Weights of a small mixture-of-experts language model, trained from scratch on English Wikipedia: width 192.
Below are experts of layer 6 (counted from 0) of a mixture-of-experts language model. Rows are named router (the router's row for the expert), gate (a neuron's input weights, with its number), up (a neuron's input weights, with its number) and show model dimensions 0-191. Each number is 500 + 25 x the weight over its row's rms, rounded and kept within 0 to 999. Numbers have three digits each.
Before each expert's rows: a language model's description of what the expert responds to. This comes from a sample of Wikipedia text that the model never trained on.

# expert 10
It responds to: Commas and clause breaks. Mainly commas, including thousands separators in numbers like 200,000, plus closing punctuation and conjunctions that begin a new clause or list item.
router:511511461506516479489467488524484485535485470511509523479507502496523474532554461470532462471486487530557486504480463505515484519509546446476528493486483485549465522485522475517462484469503535504471490469475502538482508486485517509493511481472518518501467470454510524472506476494511484489511531456459479469501493473515483506502488537516519504486465553537514495489531530512524550494500500462493530495513476526512489512521495522486550514540488496480452496520560448526527499510460505536504487488457501512464545500465510474499457500464515488478506501498489495469542528514514534467
gate1:542511482502474521510454518505493508494481469541483446494491493513544472517516511484497508448491521539500494523478479509510480504497517519472538510503505561504508516484515518515509492512489486501504506542433522459492497512542454464497512518540455480471456488543477508518501518491501492469535512478557488532478520477506496515509506511516502482477463554525477466515562518521518500476488536511479515509535486498514522495438539509496492507486483472487493515504545522497522517497492482522505511511515475465501480534492502502479474504486482510437505527504522400517541498520473520478
up1:503505480439478480513531454460468508502516498487471506519516525492444490485473520516497495511502488492498500475510508515517467544470501454519484498488534518524527495504504513442558501489459540516515506508526434534522520488479480477485483514512503530522513469501515493500477471533479487526503508493461538482515532505482539489470478500488464511533501500488460523481494510501504489548494453470547502549477539468518478455541498523536535526517506480474435535495511521458482465492508472518498496515498506502541525516473443537495495471498501502501479485508465451516499484470479486532
gate2:555483474497479526526470503493501496515519482495462504501502499483545501521481487492526491514475522483481528489472513513494492521459463503516503481467465510507524483500492531508441485494516440553506542504470497490525557481525551485503498484559528546490445526463524535500516488496505511521483564506490519531459543498503476551496520499461517491452519502481505534527532515520503495479502516511464457518521502491527519520542478535517516482520510523475479484508568484517455477492466474511512529496484527479516538536486491461486533477487470503476510474509498508498473521483514522478
up2:550504475475459533552487464479525515502502507526461486514490486467524510502463499502528482498471502481467521492449502512530488530488503508543496505463458497509500461506474505460471502481522471529516492527476508463533527503504494474500482501536517574490431585468525509480496506547513498516473511487455529503466526475498465525509476497490480502464539481480490526508542487520517496485517508517476471525519506489477522531520477518529550473505522491522501484545584500503457491495476507521506522480479511488508523526492520482477523495492483508476483461511496518472500507468510507498

# expert 0
It responds to: Coordinating conjunctions. Conjunctions and list separators joining words or clauses, such as and, or, but, &, commas, plus mid-row table pipes.
router:485531480509446473492463496518534499540519456518493504493536470491509476524511530499538510467498480525480521485476541485462496524507537509511527506493492515511464515512499491521495502494528523468514544501451474470500492507507499505499457472483474456479480467500485516449462525500538547544492462497464462470475513519453478509466466521510518502466493534480498523473555522442477494531471535541494513482492492495462493526489526492519532460529524494499486500507500463508476507490508516515470467487475494501524513522476488454538493477485532486439485510453510524496521533494536515461
gate0:526475494506517475495467507471483480520522512522543497528505505484478490474541513516497503532484482491516516497474510494452464524525555456527524470523505526473527488545483440487474450496504476499521483496511498538497449502501463517518468484522463529517491515481588517469523491433484478504464479476459497484500495480462501501508519495477539500493493555490466520511488471499505534548519519493489519462545473509486519509496473534509478493531522465502450541489498535504485486488534504537464480506499506485530508497505513530479492456500498532467525510430496507493510492503505512480
up0:481526477501486515475529498516466560502485505479503468458506506518473491476489464511491523490522526497474448519540452506490523456469449491505478508531449470524519520455498522520494516500461510491478509499513512458509543494502502464466554515505514479497482540493475490521511510554550537474478545532563508527505485529518506509501489490534510505499520470500506497480512517538480497501505481510485508508445556483527487499535535507504499499520499515520548493513538466487515492509511496457483523512485504478472501506451488497492478530495479456522514484491547472478468477497477425491
gate1:541469499520520484543513546498493512467502482536473468477531500501517497525501483541541506497496500540539559543506504529510478528467480480540529502520483470490490503520499484488518512482462465480506519526465495523464521561495522506520514507495527515508552524502498473566509471482505528534489454498515492513485519461497530493529480514528510548541518497535515512489528515431514477470492498487500506486497486479475495476511531445480520488503545477506491501491518510531487497494466489514497453461476584513493526493482516471522471521485488496509536452463496506483521501466500512492
up1:461485518491501510469503500518518515497504430495487495493505486466506542490528503538536522476490484513473463505459505537517554503526513508501497489497510501526518510492508449573508498524473528516541490499487499530533491449456484510502519480479500510478456534516496462510471496495477468484516479497485530514520510460506490481500475485428485518497416477496511519522499499530526516525473477466529482530513506463488507486516496517485437517464467508529505458485495517525489494489519518440543490480534464493496478472500506525490504515502523449510493507546507461485491511504546466469

# expert 58
It responds to: List-joining conjunctions. The conjunctions and or &, plus commas, slashes and periods that join list items, name pairs and URL parts, such as composer, impresario and scholar.
router:491474504523504515497482506549510489529515448524494515518479464448493523488486531476499518508510479516514546458494490472463471532501529483483515545514530495471431461486517453482539481499555526510506551505495477481490508502480495506469468479472508484494455473477462545503465513508508523543504482478487438478520511505479474510473506501493477539483510553492497490493527479472520498468463472513507524536489489445461510524490521492530521501513501459518483499521472484531439519505454516517501482481484491472520524477477493486499507478499531478478457491499513514469503477493461552484
gate0:474425484538542510456523510512508535492492506511514498511475511533454510509502486503499484514566486510511516471468510537538450503509459499499490531502554468526509480492492513455488506523480491526499438507577535501511503478502520548485491482541480498496532495482543514464515471510465500525514523498490500454475495476485503496480459519518497471500477504497547492527481486501474491499465515570513507488523468497523521459496499502474502551504479471483499485492512494511508533508494508459471455524450507552481513512488537493493525488513518515483497489480492552454519518508505475498
up0:519506537479553512527494490469523501548540490487490507470484500508442500490547509502548464452478462523511478497570509499506480507495545449500465498506439471499511492487530512493485474486504495462490502481511460515541488520454498511492507494515506493503516498490506502550468506489533488523477517505497461541499534542498505493501520534520504492542480521494480457503481443526512477474499495488511501508451495500504492503484496513496505502475499501461480469461559495502518512493527498545497492457475503510504502457538505481475487442500485493495542540503470471490481536515435485543
gate1:469468507518501447517449507510498525493537510504547461501524485519485483485480509484503527567555509480501533481528471501541495482494470512492484504461497524490466522463531508532498499516498516453486462505489470492497536511505534524476537490502487487470505474512530484429540504507523503484478499532477539542540516564481477526485517472507503492519499553496496501528491497534527503470462481547500487497530474507484485489489522495536536508464508548514518496521531502519469507515511480499486509490487515569451470453525484529506527526505474497539526507505509491537516496521496502465
up1:526513458488456539499510510529512445480445491531471478448487522470506473518464521523504495471464524511506505473486505535500479500498485477576515490522489488512545510521481568460469515487506484494470507514511534526485494507561501512524512497513500492516479539460509512523508488523493482484522493525516496470433527483535497509498504489475482525494469508516486471491539480484479451524502495516505505522465536466449514477515481497474484487472460446513453479492487472499497517487499531477522462513536489473530510512542532525492482500523499487491482488473489519457544477536520477489